Below are experts of layer 6 (counted from 0) of a mixture-of-experts language model. Rows are named router (the router's row for the expert) and show model dimensions 320-383. Each number is 500 + 25 x the weight over its row's rms, rounded and kept within 0 to 999. Numbers have three digits each.
After each expert's rows: "raises" lists some tokens whose logits its average output raises strongly, later layers aside. This comes from a sample of Wikipedia text that the model never trained on.

# expert 35
router:544500509511498428496519505502493487523490529451560477490481472560484486493545512472496486483469501510535517478504503433520471512519506517464490493490518457498460530521462526517507545465540487
raises: " and", ",", "f"

# expert 20
router:504451491510503518515514506493511480475463518521497450495489508489520452527524495512481498512484490505548538525484492512527491511530532498482476465483495470486467535472522514501521493452509507
raises: "2", "1", "3", "4", "8", " |"

# expert 42
router:526502493462498515447493486471549522477470498482505490487485473524504486490497507457480468522470527498527569519488540453509486495552515491497482486491471463512495458519503483544507499463507487
raises: "\n", "-", " The", "The", " In", " |"

# expert 1
router:531540506487512469506503534494483581488522500512489487477497487483512487503528436501517535493509494534538507516483472485509510520537529521501500511488532497508496506568493488492478539483512450
raises: ".", "—", "-", ").", ",", " to"

# expert 17
router:494456460460492492460480489523509486483525463466507504489458467538533510483484483485501447514458499494474516530485574503493509531521531531503536495489482472538518513526510482505528529481524497
raises: "\n", " ", " —"

# expert 7
router:520489524475497501504486502488506524528504498481520483473482475531498477462507461496482459511460530498510524534473516495537494509528525522516511486487527473523496497529472503521525532468528472
raises: "ar", "re", "ard", "at", "0", "f"

# expert 18
router:499496509494504508509466487503510519536482474507515486481498474468454470467507474462487474518429529505559509513506519470519509546497486541478528474491548494518509531502467499479490476477510468
raises: "-", " |", ":"

# expert 2
router:512520538489514492474494537482496527505505503475494483495457452529507502488503485497482486530476483520507489506481515509520488535516487524492494465521514495511496480491492501519536500490495495
raises: " as", " with", " for"

# expert 37
router:513512525485500520542537497477504504518458497475501490476488492495475463459492491504556467509497521471468493522464498480515491526513519504508490457483574495512500507469508505504619561488515475
raises: ",", " and", "."

# expert 31
router:521491519472493510496496508497503515530506497484524484471476476537507477459509464485477459506469531495508526541473516498541496500525527525518505489497532473520497498535472507519529535470529468
raises: ".", "-", "P", "S", "m"

# expert 14
router:490471512480486515462478526498482463572501458484489444482473485518519499495497514474519448526442539502542563519442481532526528517541533484496550486505540491499471462512477454541496537490508491
raises: ".", "2", ",", "0", "4", "7"

# expert 3
router:474510495475519506536449513514508501520504497506515464478495519479449491468550431514518478529516565499462532489476519500472491533485531497521523514534546440509508490495485493510504519483491486
raises: ":", "2", "3", "1", ";", "0"

# expert 28
router:483533497477470471523494543489502538475497499496502486485457462512507478481531497469546485525487478539542511481456520483514473540534539503494453471506505453549515467517496478479525519488513472
raises: ",", " the", " a"

# expert 25
router:553482505442491504511507509490524492498532483488527514457498485524518450456488466521487461519472550458507501529445523492541501498516504533519508491462508493511522527513500507512514535479519485
raises: ".", ",", " (", " of", "-", "8"

# expert 8
router:479498473486489486505512518491490515490494503507539520493501478534526485494486505515561491512505468538488553498515460476494486488540524508487512493511546445495499493515504468515492511512515477
raises: "-", "|", " and", "s"

# expert 19
router:510476491475470501528508541452476523528491465520506446457497493518507495504497463502528464514470523473484548547479527520526481501509526567483516474490509485521476515573456490496463512511516478
raises: " ", " N", ",", " P", " S"

# expert 39
router:539477521488500489482496475486475529505483508494532471450480496493525485463506503522517501490500539545513502519482483468502519469515546508503480495482517490515504484497486491499534489474509487
raises: ",", ".", " and", " |", "'", "\n"

# expert 40
router:536432509490541497511475514454521524527541497490517493486480446524523485481490501481477475508485530519508533510499513529538480520524554509478518493478517494520489529519491516538512509472519480
raises: ",", ".", "i", "ay"

# expert 16
router:525514499474482481529510510493529501527519506481496470486488488533474456475486472484490447495461528495509518516480490485543494503548503520505540457493519458514457475553474467518518512478548465
raises: "-", ".", "–", ",", "0", "9"

# expert 32
router:509505520483512476490492521490498522531499517484510500475494485521512480473490469493484443501452519492528522519461527507537496499517529508506518499485509490500468538533470491533520528481536478
raises: "mer", "ic", "m"

# expert 47
router:486451498493450507531488480467481504524520524489513477493482472531470474481509507445513483531463508486524519515500544470540461511522511502512507505478488471522487479515496509508538518484508484
raises: "-", "ist", "st"

# expert 27
router:486504512508469507470493472505531483503507482481497487485492445510493471480502483520488466529454496480489505488484502511498489550521506518542456464492515484508507495494475504519523533475519488
raises: " and", ".", " the", " most"